From a checkpoint of a small mixture-of-experts model trained on Wikipedia.
Experts: 64 experts in each of 11 layers, 96 ELU neurons an expert.
Training: a variant of Muon for the experts, 467M tokens, 9987 steps.
Below are experts of layer 7 (counted from 0) of a mixture-of-experts language model. Rows are named router (the router's row for the expert), down (a neuron's output weights, with its number) and show model dimensions 192-287. Each number is 500 + 40 x the weight over its row's rms, rounded and kept within 0 to 999. Numbers have three digits each.
After each expert's rows: a language model's description of what the expert responds to. This comes from a sample of Wikipedia text that the model never trained on.

# expert 49
router:506522459520511507405502565479511456456553516556471511467445498478443507488473478532414432481453571594585531567508454522504480559494445469415523525513573467470529519519536554494442496489582479506488447439437573521508471430507494441471475508479533497478614472433588526502480536532552554458
down0:469491586528486466560490495550456517550527568459456500527530486502544506485461536505458481468577514627506434542517498519387474503489519520492501490503557511535447538459511451533465535437484443539487502545485467458525484479525478471448446495436495517420472461544560458533466446486517479446
down1:527472513478467446553633596433491507501531528517521435453484559498456536495530519509429536465503466486506490518474505446484460551557484479445485532445522475498557545452475454540429486523554432514550495465469528498562524502433489550552506483489500508538502567538489466586513524529475498414
down2:466527490458482505526423518440488512538471477551480447525478498529584428541480511561496518490401518525546547531513515498481481537478498478573384475476502516513509475486499514487491492472432505485451479447475560609435501489494453560455472546507471498544474442406545569520580427520410544437
down3:510518496596533503515486420538483534524529466509526407501485503423525428514415486442478529512538526522526543501475470553471488454512517487535507491415520493516529451465499519526544497497489610434445474435547449535485460557497585537424494484532459527486500466424462548492603490505533451524
down4:524517472494535536547532552520535541527552461437572469527524559521525524552497529455516522501514530392495504550490507456507524505481512450541594568445515501509513538557521589502438536501499493464566509488521554505549516527429456574460446479496500469466531512503485584539525512450491458515
down5:478397566520549476411512475427521530515546500513514551436540576515510550615471496545576528518494466504502448462481521511428484496536482511440516486453531543480487511434456544454548529516521508561541481457584484501506531477486463531504431501568486557513446517499445517490461520496474548506
down6:550497537593540465571510476486468536527492485564530473499501507416534498518514434508493496494447507524521517476470508450472426527486519467547414550487560556453551479555427568571529537545458524541423478496441522419449497483518523480497497457514528487552572483506459498519511516527450511561
down7:515479520489498480496520462409570461491531452518502515557478561441483452495491498454513529514398547423487466512480512512512514483569483487456472497505546468518463474493524491556499499455420545527464533447532519530454482510508542590531512415451563477482455447501512574520460550547478531536
down8:539514519456450439527459471527520467505561515537501511435470552481540502499472527484533465466518500452499548501528572497435484521529548495481478450508436474518533560488452536447562497508458561494471441530446527477483480435519502504471494486458436524462499490542521516430475474475488501536
down9:570471476538491502546497531543519494477526538549438466466516512479512486588505536545567455475464491539461542482476479506467400529506533488569544520519567466435467515599456486492525496466579526512437491505475532440441530524476518504521430546467505466478520467533494457511524554542491472522
down10:516404465539464530488470548528475547517509427476540466467555539552486499470585523579558457489457499509473511491557456472397475510520520482491540482433462499539399471458548470501597465550568532462471540523470500543403524565479542514516491442528506463457421500433542449514520402496484477461
down11:464537540485465434541503514516473568521521521484541524540471559522483520509569538550493584523558495500486509485606506600523479471482502461454497554446454438512499506442527519422504445531440562481511420500517505498475480528552493583452431512497513605447554405557550508496539494439444550514
down12:445494495479561502425477448448506459517543435540507482499382456465524468533496542490443539470465537495469490592456434519440510515553475524453578463490451491496448457585516540453511571529511455506483521504534555566522580596493533485481403480559511484496496484634464509497505555570500456527
down13:511503557560477494497584454527543467558507613453535498514566476539492539484506473591514497462573551462503480361505484495424515499483578494453515462517461538541534526527551503479442548493479568497518439512509477501465446508465452469526470479465386459463518459528491509578526423531518465490
down14:529499494527516542493513535412474461459445515419487481523572483570487515450493477471507513527476506478482510448464457519448472495494442505513536512591544531545578584509456483497506559453474463552455511570500483522497535572526521548516502504521519521508470555468459443546545441484548557442
down15:492480504508475464564552512541471469484476521533455537521489499543483467606477456538596514476508554528534508518518472413551459566554519500491457529505499497515457566490519509499554482465427483510466586533444569381505516519512445508483493471432483498482559535510421512528483503538451427533
Description: Odd name fragments. Short consonant pieces inside names, especially b and z, such as Nes-b-itt, Pro-b-ate, plus digits in tables.

# expert 46
router:542507556566480560588489629438495512481472462496492468518491501484530471476482404540459482466463438439486513395511395450484533494471510444481462488449512449552543548519477497555521482609474525545535523448473490559467507465546521521530489501489550481465477545523518517528535494494514474483
down5:477458568508517504510501458591493537454528552496537494537594477492565432532525505440525484462501472564506507627429513482493474496552512474475482542462496515487573463462492487471437569507529437475464505483437483512521523484480482497488535445541504472530522508536505502513445485525514501441
down6:424451480548452459411512492428461471509566545514487523471514487612556511466468417503505520543539473564496441486480472513503478531399514558482511530464470501443511498455515521538484449484515492503497476436412451489529518485467563515476522528463504485519546479583514470437596457547546531579
down7:431591531547456517484476510423443463542511501486538515460529463542543442483504559457470515535501575506475502547520496498503502544531500526496462558491525523560562450466491522514441500456438522602457475490478538430413554587468418493507475538522472471496520437479440525447512497510503519472
down8:478415532513436541480536477481491500483465565546482546490579480491532547441497431505567497459468503515543532484506496497420491435494543475517566510545467552550454467496471548410521508515512520455494541520601539539551495481511509500531540470462493443536511494388503446536469451518482500492
down9:497565503452425478454504550533452493498537467534432535540519569537518504556475507526467520552518524487500471528564569552535542568498546554485449497501522546542504542457537543592512508429541525581496437404525444545485515443581488518538468517499439433523525476528464530555516497398480525492
down10:495540396488410517533412482490572468473569482517502461540504535570495446544560469484439465467488438504453469505443592449569493448525429434487498526541513476431514559449574500542575473519542538489493574523514479499471578491518454539489503463540427449442544524533425503527582433490602501452
down11:477526539493462587508554472462497497480487434534506486396558495460516461495513407501472492543524485456480550477508472482495566570531431438474536494483481519464525501509460469456522464499481431537496529469522496587459478536489450433525517494525506449525440547450454495594553458556504492572
down12:486523536540520493493555571425550548480468521554500434424511600496532489440509518497568503534535461469508454535467532531499438528487501524514578444508426482581543426430446453536501418502536465532557495495542560478497524511548577468521516384484472496556481463431508569472502503517551447507
down13:544532472453527451472534450457467451557478569516450539519579555459521525505462535515464558485491538378488497479507462529572498442484526554499446472481452477551530442549522522523441487511480530485604530477531458470544456494585447581444460522511523486506520468502500508525512496489545561479
down14:495565478522454481519537504462501554548524415521469542499437547486406499496455500457555463465408463512555439532500506537531499428476543515442490562511519456473416481504509521561519516507482529469446507493497517570516507480518518529510505496506462460488479504453552533510513585464562483447
down15:493506464502566465555509458558438622450516542495547485409494490502499553493513549485460521522520493501512505492411510498425464520509570511526466522499472527455579456543527545521465500493460523448489563508492533515432449484557459443444484458518490507460512586462551452520510573611520469526
down16:431480494582495543611549488564448455517490504471470492599541524480520455478452489380474593520534444503548445491537477504582427483465513468520509582576525502500419442492490512599490500587521496472429505463553489454500563525478444524511513526424509469465490484495523504535496432513502477508
down17:538507491517504473505483492426486487490425543478444522537526487500498515465515524544509487479475540458460506428493455491480461423493515464425495429532469447528466527461495485601496565512477572578442483481531453523510456483502484486583526661504573464478503524513537468515518566492511484453
down18:478520484473519487515445512600556535447489435525509535472497501538509502503492480431555450453529554538524502590474492527527476517515490488548609478531510439556496520594518518493529446479506587464488539548488535454463539494521476505491514551490512557547545482461502498437469547466523547570
down19:480478489559536512547501497473431525561474520562531514484486497517521487475412454450489412503507519490457494432515500525542473508476516502517531376513547525478444519549559553505540475494483493485488553514456536539491538491537509468444522529476509480490509476461513479479508525506512470416
down20:459521492527489535496423541539490473502513461447496516553481496507509461560459502550506467458442486516496506461539474495530433466450504468524499546514567511485501533501513438480521566450482627571548486523524564569462544511548436525554494562461474524560573475513485486495521512535522422518
Description: Prepositions, adverbial words. Prepositions and adverbs like in, on, back, all, next, every, there, usually following a verb or noun mid-sentence.

# expert 40
router:529458493431501479460527476532559526509538506489423494445532531474465589479499508605461539494523534551497536557505478513551598486438497526440487509452563497534422453490513524494462502469495513450503472531533519561540449425523487554511543464465487448587476438555526496476459503499494490501
down0:503497466441486455444498452491483502482539439454438529506473521496456502524483508499489509472553449514480547490555516538479509450544502598504538549516513433442477517474450538511531551538401554526528473501429553508432523454490495483495520495527478459445473444573500508487520567487554576521
down1:576532513493484503515539480513498448537560479498500480503489530461499537513564488628458513488591460511501561486498502572466453444524523492508595497590530551467389539488564522466530507567497498494468517501531531479496510545517570515515491476449505509598420537520495494557583409460488522555
down2:491519420544451510531482499476448535491514498531525475462490495566467493505486505518519487507444469523433530470477437449568492539497498529576507557456489489466466519492530422491412484496501473468408481499580492529531586550502565494471467488560523548513459502520442524557431469511578514453
down3:522541475499513467489542512552481542491408474501430471411558468438496542430501516455472518519537497560486489500479520500496514496566479462532518477526554500476510543484489519467579508478563592509479528530521421519541468443473430514484488586538487502506483478475524493539562562462446502496
down4:509476423564443492473518515539545527485573501464508491463451511439467538497501457400508597520509490462536560531476453502553504541518500454512531470479572449555542523497492451506526511472477538483458490483561550524511481527536455511525476488579547550555472512495448484489498544481405504520
down5:555423510530439510495427538441467456511541627551514469486540580448497525498562530491446462462538460498508527530508444468474441484532440474528502464455582580482532511502583497487588498520479527541413505495421509548462528495504490517476500501473513516530468491551520367507557519502505540540
down6:480464477455527568491479412573546434482486500531547519538517579429515515461514557489503596463454481587434477514515473516501537500490512512446557498478582521440538493536433502492530522464533474500548585545477560501492516424490456507518540533506485520457469502478522412531506473502498511487
down7:537511513500492505435509506460449528496529521504468584530480522470473515556505475548482462496515480479528489450595467541510529500529498454523458526438474483504479486527497463481463518517447494513544498542516539431508483488453505566508473520454453550505507477509444575477490512524519556512
down8:582571503550478504529389385578501520466525485471464507563506474484467508439438560502531451497565526485445517531502531469492469518549505500544455466544467529520512480549477474503528495492503479493570440547575452492528457539452499530489481506515476478461430587508489555546480522481508462522
down9:499538464518476503614514456587494506449440573458509475439506546501487508503508560521577481504469509510513551471500561552451466498525450499474514494449522485470489504498563516506508443497508531459475513489491518533481431521433513398466470506488553473455509520513568420510457400547573542445
down10:541515568503499454538496549644508512498473509585524541483479460579524486502554472482484547471549508437461478466519551469576536451442525492466474523425526465505550553520486518440513532536459544465472542510525483514485517446552551486489515513417512561434537531566550532469488556524489483461
down11:537566515412504519446455466545554509565512481520476446531516507522517416534491521501491463551478482490499522466577515495478521444492520503558510532468506491504518532531527448509483414577433560476530505444439477501493427528436466452542500505522536548566468469501476514423492519536503517459
down12:483501543504500530492503486560402531508530539528499499513446555544505482524568478517498525531487538510503505597487443496466512456443528482465584469431542582509462501464490507517498511472514558492469501477559508573572490495560480452509481546455440538457458479510528511496498549509438448551
down13:472479554495499537519476516475495466446501493462527452482453505594497454462504461522473490470452475488479482490540495477501551548455496428504552545552411460534537567463415492537530550443496435515521482434477466532555454496494495524469496556566476480533542507473578471514523513518510499441
down14:526527471473465513512452492429481489520476543450506619510559462618490450488487478471515518488526517428549462443476554554505426473538566484519515453490483447497589520528541513488564458483515471510521497564532531509551457487483540397522537513459516489494530501426552477566548487508554555539
down15:523511512526506499488491522506465523509519459565473518535456543541559532517498513533485527537513543479618516555589500542528538511488536466430453441417542476500517483501551469492434549510460440512517430519487541521483544487546532543507484514441532522532507455548504588451496493516474535452
Description: Digits in numbers. Single digits and digit groups inside ISBNs, years, elevations, scores and coordinates, usually after hyphens, dashes or table bars.

# expert 9
router:454539493470491486483443607477518505524496523487451530479518532586502447540511504486466517478476516466480478556543513506548531594531546500516532503517458452548522545408528529406574522436537416519511485448463490558552553481522456527553514489530550495498575476510460436547439529537527457437
down0:553502480535427482460442559507452494500497565496495476437485534519541531539509481492406502524502419516586419539591501510519499500556452433420525437437452460475587509476471518535485562500453533546494456530485584510483545503542453548493494455420436456495503535513449472515508441493507532541
down1:505463533523552507461510532479519563575522493483434471582457531552483547490492553522567573528549511555418513505474494502536405476510522487568570556479523510462467444446530548468543535507455459508520487512484514556539529525563515511449430503498573485528509536547496537469445543546515521555
down2:501504437510552486529497539459481482558464414506559538463488468549489473434429578523515500482490533545469484551454529488508544420506482504493472512464525510432458444411440470504504510517496520530557486503473464519430510498542585487509517434459505467498506474532480470490516500464506557470
down3:520566430417443506448518526540524518501548481565549510463532565477508555520467475528486504508455480540424473489517581510505510525528541526485503549489465543492551499505558520481566518551513523485491434504449453497489422485552524504607500452472490474479567541550532496449522544469486542450
down4:460481495581593431491441524378505463495500451490493482474585547499521517509502458568504440499431466436489552534515480519582479523503476411417475542544501554452541485440525481525493420453570521513479522488451471578469498510452503485475519519547490523503527481502538523542496539491526443499
down5:526500549508546471566570550502500531494487457501498476437522498499486466492452533517528518508494463466554474482428451498488416507463475451486500477515453500522525516554493497625531565523474530507537568612515523507534378442474456426471511524490532495497560549551488453539491508521477505472
down6:492597544508534500410473500587487435512487519547497476571482437429464502460487490539531577536482489507457444554523505505525470508462502497479488490480439500496441445517397452599482455560531576441483424500606422508510542556544468534531465518494567481448527512540463575522518475533532504462
down7:488547510501361499491445544430563548499446539499498516480486504460444495523516524522511471468433543446503544468492485461498524475561484446508455559492469518518502488489469539500497556451534510500537454563517470504452529517516467526502507488519530474511434436433549458546482508562499526495
down8:471452522560482475503430522445533449506484469529524522555524492529507479532517513547505498456470503531523485469589475416504473516499530487473457508530514471483517529550539481521503528463413510527497527537448488481532436530507549469505451500518482515517491440530529451506529560478482572448
down9:485474483522512468505540491454562535468442482463536494511445531577499450521487451516537550470521513510546456509489437517509459445549498505590528515512479514550446506482552462501466475443458541513598547594477517576535558454547545520502468511502510572575431487542431460527564559521541509511
down10:504412495467564535543516524499459527508487525518528503509573470453499514470497499505518477467524510485494436498489441480537390547534491551471480502550484508505472433521452475533496486526509447534538532494532498465494522458472476532451476510498528551534585468552508476501433561527483452477
down11:522573510447506463528473531535576541422508526492417529473571483482492512517462473449553543503541447501511493491504419447463503487482504473488544502500533508478518526489493512475435414546469475475555516491503519581496497597541480529468520545498480509516498556442447508515455505468464501526
down12:548422484518522498573504525534504460491422434444425487531483531467433470501481447440510521481516488550479425543497552416455465477449466546543487462533503467456514517461451562420501492563522438480480546543489498524481522468507474482477516437497415479504492442450518546496503470473413490527
down13:541520522496513462502517465699467538530532539462464508444525521515497483513494560564509531485454550526536530552517498532548501458486582468442514527528513488504548481547584493457511486510546539451511517502512499521492497490538457537528477469526456434507512507505503560510473569481496511518
down14:534494555540534465527433484452492492460444547478475459485471562494486479494525490527491517463554410555513526513524386480441483437469468541518489518478467462563480516483541489477521475491490418503498531512523520569549572528492461514520449488493465498432469575497454540482548486520505500508
down15:590460544540382491488502473466497438559479445428420455521515493479531516490516558522427491547526489429505454529494501460538458515451506532496518539486478478470509473492490462432522537459435463506570428515517524468427502527454467467505512518466495569489552539551570506465549571515461515569
Description: German words, consonant-initial pieces. Short consonant-initial word starts and pieces, especially in German titles and phrases, such as mit, zur, de, psych-, met-.

# expert 11
router:524498540473513438538434526486503492493545451500545493548440459461478487448441520428467542592435519520499537429482417509538521519481455518450480502516461550494450439458449507506470513487495535395507493514479472441598472456441529443476457525492500416551456514489476546501462476472459496481
down45:435517538604499467480549482514456523470501493544461561600570450447455488480429445502545432510511538489547574538491473516493483514442481527501519522447508466594508554468523478484484493615515461544589407501488579513486501488508539449493514436495552462520474486438537479493516492539494499570
down46:492548464494485483501480448482510572474561597486492534498524475422562512525484575441539523505427573451503464522526534516523466445582483462432511470506497490605526522503517482438461545489510474519577470459499468541504508525464513493522504501536545454521499523516569549498462498460503473466
down47:413437491465452460535581498539471452527495488525492437476504503439537475474508435520426526552509529525464586510562463478488495441443493490493544574523492491461487515536477497534499538501526546510511454483584473420480524491498415554576529509555541423499542497465524521409480505533537448490
down48:511486559547507553531546549441460539509504562467542513422504485535544516479451471526482543526454489499483535501501504439512388405463496463472493574525482490484518496530479463521451511581495449550486484485419452545475533535508529510477480539563517519493468512445478585481547491491461513466
down49:494496503476467495466465469457454469486471470460492550463509495401476436549454487524524494549516460507483476484482531548560451507564523552542545511531460487487488529527530470489486485538634452520503522536519600511507546351428477478492535547466508511451465475514470468445458462506464533430
down50:493449457473496490532523479545454489486452467483570487545389488450542531513482503551466480409471491504512477487484464479456514525477516548499507516487466453501519517454527469476469592462473435535521596442496439480464505564441505494390516499466474516494536499519484522571527492558531543491
down51:514538485473568445494481456372458535434491609517469517474470510513446504415449503457474492428504486459506506501430577537489539534537546434486486521479480515481484516498503511580435488527524491471494493494518408524439492420562522484430522483549468529581543460450464518487538473524449563510
down52:465597497539528536493422511463527509559481443509464484482466635472452528450556534430494464447541518527485482484447499522459503478495502509499542507482493479613532536543494564515491542467566542487445487522466530561423478541466446484471549505530540513468443520497476478472526505503493541506
down53:478520533487483444585475504509440457499501517497414501504513496552492513495586475528448487579502502549503519529519477472571505424470436489435516505548505527539522499459493478534530546506563515524434514558483452501533521458525509488491484470537502559513524543458570508517462530486432453495
down54:549605490472399432466436470497540537472425494541469526466505519502534489506534508516491469544517517526428571464457489492628499490503467540530479508451496509423493514559460561508450494507520433505492479527560555511599556471540571463395499458522463479442519515522486487607555501478532493447
down55:485479434541454551539496530597515530529552505517529476485468513419503468527470484470489421511490432550523458519463455493427518588476460556528424475532537484492435541447522484503496465510475488506505565590502541507528518533505508541605556468540510443491516444480465496529453430442516521535
down56:388498518464508422482494509534475490564515412491501546560495478386497515593498506498505515506455498496470491480628476490498474525420438464454516513546491509532505518505487467531564428468465570511563499509479505501450512548485512507417523495543461541464538531519467497511526483518565465586
down57:504509533495478524519543489460462524462503431503501479460488581575507487531527449520529506498462538569514529520499532528419527434504560518550468538488501543574451545542518533505477447452487446445557524476541421437511497478526534475539523456494530532544473562532471523475502480522508529517
down58:555466481530516532440495499528464497572596510523483486582489504513510478445492551475581471532488499507452490448514483489475520530502444476473456471582545568550518451411465474483487595441512520518508418510505552534497491434402445481503538511570561476570508569495476499424530492471501503544
down59:582481485518485567475489436439429481499502428507476578464527511551458497477513460477493485521488444538493555479475457499470449471478507510561540504530562430433513466540540543540526441478502485545490481501527515530527457560512575540455490511437520458534489449542541484493532565568461519518
down60:500554441473501493583487485501471545451456475568505448446567427528515527482436564447555466495467509462513565530509543553388494564511535480466503569603513504527533526497518473526511472557495595508464468525459597563511490507471458538531509548530545504528514431475459485543505464542535481476
Description: Name pieces after capitals. Second fragments of proper names after a capital letter, like Vineland, Taiwan, Peng, Vulcans; also " Pan", " Man", " Van" in racing and sports tables.

# expert 50
router:499399469506506510502486493445505474571531478497507549518544537547473523494460515545477532541496477550525508416494568483500522537491432528419553525551487493545549490487488501460570510511467440520449471487515439518463536495541520545495524412424470487546429441483560538463491457497505496505
down5:538471496515469489490453493481503511443515420581464522498470446479564450558445467498528537515577552513472532450512520504435500591490518521527545496410431484531493457499544510473524473440504522453508452513490537454419485462558510469513606498477505469486525530493446456508530472454432518503
down6:491435479449471539483500500471481496501472479511515446510499513503570532559512512441516462449494490461461506573534561450608459537487477534446513532498531464494474515457506445510471487415436536549556608524513471540533457532571467569550431586543457506406536518543447511492511432477467485494
down7:530477562469515452519507439569501557472550528546451561535439490572490550495488455511515503520543513462469522479519507474489473512420512455473489545496493494520501611472525487468496552531557496435483519440501503500496496488541558497475548484532551527527524490497563497470557489555525505437
down8:492521535495465526485494508461507509486509512538502462534531528501507434557492527503512530433517436449556484498497563480454511464476517531482522490510490561474502508542504531502478486456550586518518451453514442517499425486456543462495481495541582471515447508465528523498532525504451558406
down9:526452489562427488443545563461487471439484487542519438548489513517497469428587494452482530478478511447449484487469504531556488536537535532511523505510469472402525523456539541450525475476494558541479455556488522473484524558564494470520481529499441500521502494498429557507410563468453483553
down10:534500513442575582488506492426568483541447526520501527515471485472479495485527432508542518441531471512497536537440535498530512511482565495449463538454415468423539488412450529455511553529605535484596487474465556539492558503499490511510518470498478481429491469494475476505506576456493527434
down11:468501475501535539577484549518435520487560458553539548480454517522590543463480501547601530507446559570529522491533525506582542478540468496403485515452513456585434473536508517488453539571494451463597511530600508472479491536492505384527472477533535536484471500528515540452487517506511501513
down12:490464474523497497490524513484577479528570503530502444565474500489532491490486450497416445440495556532505543485474528470496477438521536532454451492462446496543528489505481500531538387485518471541449474516499529481572517461535483504526552502473504518533490439488525477591476445415534476509
down13:486501463509498500487512543501515466475508549523470470501494473450547572552485565508478510484479483502457567462474464534431436494442463534480447439460531522549518505516528504517503496520519575541508475414447469468500501448428505506575470441524519422533508506565435464495537504520440603550
down14:454553505443498525482440496424501455518529532475486493499508428501480439499539484448443536581467449572501467452463513490409472536514488468496537561506476434502505485393486517480510514508565439494520584517541499501550479462504456556385525471448430414502526537485441476473549534475502483509
down15:517527416527558424521504466573510479457493474433491568492552473550446479518531492534483496488504527543408438504483506521505605488518442521512569507513481476404426430472485487460529474481478467532481414532445495464508513493558417569499424516515489504539468486514491476505548496416472444470
down16:500551496520570450518514495543409438430568587481514499440562442560510469512500525407490461454461512452440495488511445494476437439461529461501489515526463584489502526365457480459520418459533490468492479466493502519561509422459419486610447456501555493503589509538427516568537490546500512511
down17:507506522472502471504510588485575450482434501517475457555470513479502516500437493479557536505520543480474423553527511508502499500521529558489395469553503550488507463414475449456528522522486534501445510549477568533519556496462467475513463485543506520508491453499530494499498498438542495477
down18:458549564507467509518519484493452523440485453490486565532504520422474527588542503386492512493504432429565534510507425524505490557522523521451492485536477453471517536477482437501459508436492463548463586484507551542456440483496561523463472436543533467510465551460454500472544504553503547427
down19:561557480487495534427509519440506416445473503503531453480469468465496478532491505529531535516494541489510542519580451484459476500503503516502542474526522517520501541500457536481562476453492524505505529474506541417459442541508465438548522438473520532495465489563509487460536479487441478525
down20:535558451499535491505552508660515451403511447524444487436472537419540516486504524546481481549490539507536544525555514523571494495482550531446473473517539441486522554491544512393489518479515551524598510457438510456469538521536465484488630490476444487440467454536463487465488489486496503495
Description: Foreign name fragments. Mid-word pieces of uncommon proper names and Latin taxa, often after a capital letter, such as G-y-psies, Askl-ö-f, Fern-cliff, Bry-otropha.

# expert 24
router:474499475543514469509455475530509519443451495494479489567564450529479508480542516472509448485463468496475520493446450412486529492601535570484525495444446548511513475537521490492490416480501424515601461518520547431562518488529485495499518544515551567509483410456540473556580527540543475454
down5:587526554552502478521513437507489532580518500514546528483513459495541553516509529468493475535554477419505479476569554461521485508512542557447512477467486448439422488536549521518492475470478477496512511480505605549537476507493478559380451530493479510485506400518471467493445528537558527462
down6:457520524488477515544501493528532516522406528485554479513517427498433516505551547532514487499558485532532444499516493541546479416531506518507561485466459492536520516513473479597458536531513545470494584500576442550485453449559417443563469542465489468525500433494490527510581514500513492507
down7:467497600502469481405521481520521532482422539469475537438504524519496513477521501497558396465449504460452473467466443469523529514497533524507427529501509537495516444497487486486457535493456598504495518460507530588558553486543463566521542587463438533500514485522488479441496566513483477569
down8:586476479528530500524482491583436499563499467544564611477555487504514493555498485499505483498425480450509480564402453493514478566453523464554504458499542569438573495547536485460443525474534433440501452471529527506461490519482569561536510442416512546509559531537387452545473495521499510536
down9:493510507536495460424522496516514493501499550523545508505524518465541507495543506455447509553486541461517582494539543547484497605475493546401442452509538460465551502571492456504470477561454465450481455486517525458549468534558496486505509439451507484534472513548464541501536463521501512495
down10:487558479442514530539467599401461472529523437487492510486512509432444494448506509429487533493509518399482459488501459436506454476517491527507410517472446495481554515500492511577571490530545559573560461505458457445548511515530486408468485530490517561462466492466547468503485557561492449529
down11:411525554403365456493488525474503470495471542558474509437478545493442466474442570548488466568510542583486457459526533448443506504498515462415533482490459468451455490491434533508481571502555516483539429493482488496494430499543496462567488429531479508471559522496497531557548507474551607538
down12:520504431528498544475423491402491513455486490480546486508509555492513484503469484509475529548507494512462514457459482483527487446493572553436519435411504532559510506487498490529445500515504505466520545486485455506526501495458549456525487451489552523429499590473497451519460499508524504449
down13:580555526561496569501491466564455439457557488580502554552502483513606482482573515517488510466557424444442504529509472533478513471483511549489477489490577502485514508495491436475436485473534491501548532518449492446515522474496450579426548508568427569539481567434490466553543423455571505451
down14:492557480522423490531527550453487410444495499443468461496546508503492482433547536496472508477489495507486516482484493457575539445616498472536448483459384508562557483467503528513570564507452483552465456475515483549500444434543461431538419558565503487493560497482519425497515478501482519462
down15:448514571459509503523436467441468540501481448472521482487489435509493528515472508527485490508497555431541568527529597472463536571461611571474501508484431539525476501465487487522498481522432514467510447451523513500515578585506450566482552521481445439517508534523481574516457469523528554460
down16:514520459529539444540554531414459505452559431430472523506504523559471530567528516565568514472523429540501541601472526469429448550453530546490448446538491466546590489455555537550531582520510506469496459481471581531467496434506525469540413463440458511487511476439535508543487516503494439514
down17:532465511507545447581485538520510503517494510544513505561497448478424498554500503528535533470507466518475485424436497518534497581522509430537570505512494491488502495524461538431424490529463467446468507495512441496463470455552576398553537495466545472465513527554493509519554471482437470525
down18:569552512520479463511496514547446467567503538550439509412419497546535434531519490486507456546472493525529488440514510547486527544558545504538592473508547494496467533471534494498515445467510500540517484502539522522462502500539542507454536474545440485407474529451462457421531422518497525531
down19:514485478497507531494467445379470510510534517439532532504495448460473490500507573472432535521515421545461561511539434500502550497589496488526517450527473472511492494486425524526461536394549535522494537558513477572505467536516503457426477498534497417479542499529509474483616562436601487507
down20:471554444439485478465532541380538482544474543371485497465524562485479501445532504457391506475483489526450518474558499450449498469539533468519523508565532487498475481493561500490537581565458512457578449489521430504444575580508462489483482510481547521420544448467547440457557481580489562534
Description: Year digit completions. Last three digits of years after a leading 1 or 2, e.g. 1950s, 1927, 2012, plus the dashes in year ranges.

# expert 44
router:457498476536558461509488494508519512499492425473475490421558542554515489484559445492493424560432423535503511522509450418446558563545457487431515452512534491453501462497526485483481452591433526496520502517508543457476518488530400434434472506498483492439573482517543446562557565442531556460
down0:589468456550439504459539468528508523470531500518471500499527567524515511537519542439525514552467504502467514426588559471505508475589508516505537497391492465514533523488500519462506508534482447491553484406490559507445510491513485545519500425524424468515539467427597513533527465457448493525
down1:495477517533530505507434554561492528495483407472457435482542528479490547503540513493486503565505479467522487457564529502513538494520546465507511501506476444526545476490580493519545464486475527481503475522422424522468516509484461548536557506499430445436510448552486496536561477590452512449
down2:525520500506473527510477554506506455480446484529451506515454575513521580561493506494553452575503510453565527423498546482546548524469545516511537501550536459518519533510473463548501509511461539554505513517534494505502540506420487535507561452462476458464534473548515438533458483482492562458
down3:464452479530536547475513521516571379473443514499520567570455415448467431531467543529459526442529446426482416526449573514568535479473485472517547499481463476496506488454500479504552525505508488538482404484512483489493473450530569550541446496492506480482583473427510514509554527532499506526
down4:522458499544511471487530528453553466532519547513453568482527602489472457574426482500455528460495443493506425538406451553490511491453524522522542433579491504511484510449536519511540507512561464543510419429474548468458440490468518522531525527549464497464503556451489467505494515466546541516
down5:580531563494429491512584592498500542520507463500454460475508561551523558503555472528500513478541544474497446475495549459526499523493508532457579534441543574462486561463419442524526491559444468594549528477456503500417512535452458421545569458464431562475535521482507498457423528525480521469
down6:541479533456517490536456547416546479445521536506444436444449530474511528498534519514437522500508513512532527534475467543434450453551466566501524499543532582419466501520562541526522530537495533518460472505501518546488530523511477515583495489434502471463501503484418488565477476458538430467
down7:530488581536543540527588447472531528515444449518541526589419498475440473495505521517543495473435483524485450573453529476455551477437460392536473471535488532480467456513504454518537478444501449477506448512542449503536474511523472452497465506505499498538469487509533432572561532552494532487
down8:545488507548466449532517515548522522534533459536527411522493468466533532468532551505510517519504417455471520392475523493557533545537478403551486466447482578472526558434474549531513506421512442463558507534501493464496555432471575531525514472507438575535485577537602406514492544496467572472
down9:461504542438499539534407557549533428487478556481519436509551557459531487532484412596457540498564530509554515463517529497468504496526483487463486562476543516492528540542537571465534483426446478471517519425508502509492564413502568416491504428516531496425522464523409467509509436502506488477
down10:539539500585525535477473503474483497516478458490507447563513486491565491577491473478479489470509482535484521557501494478463489493442529461425523533510455473492541551495517486479582439534382486530531464548468465529506493449512507618460455495509517468573515462473508451464520500512569478524
down11:577477529431480483519479503423493542457469457505574469464474530518494514470463496469498472497531504531390570513494523528506522513514517561497492521501534508463518493512583489557445490537473598543529534470487527475506527507514483469449469526518469503417545439518466509547536492458563557489
down12:464449453477565406546460508565555538499469501542509562614512462548493503479534537512506516468444547548512471580520496491451493507465463450497499521542455472469566478543504505504550492499545530523451471527434486465520558487463562537575489506500473526520544525553502514480537519472446508490
down13:486539543563488488483484495520481519493478474554518531445518518545466443507544455547478412493530521479463472494466485543512500527531434454454472500631556465553472570461503478553518524578503492515488503495457475528473553507499477577512514530491519512510533471542536482507472519504522561449
down14:595499474461496424483483505552494485471501460489487516409535488534512524461472514517545469491575454475537478470525564495466451513493439500508452490560561496475483489485489516574532480520413421415527578437509528478535482557598471556473462465540491549468568512496527478455475628405462500431
down15:514436447447464590547439536480537477543458545489443502481508547526464518524489511488519535427515568534563505485508478545574530576451607450445438504471534533457518529473558508474594509506505508496511497426535461470536542492499489433475465478534531561519480523466536518509521508534536469484
Description: Ordinal and year digits. Leading digits of ordinals and years, especially military unit numbers like 502nd and 172nd, plus split years (2|016) and chess move numbers.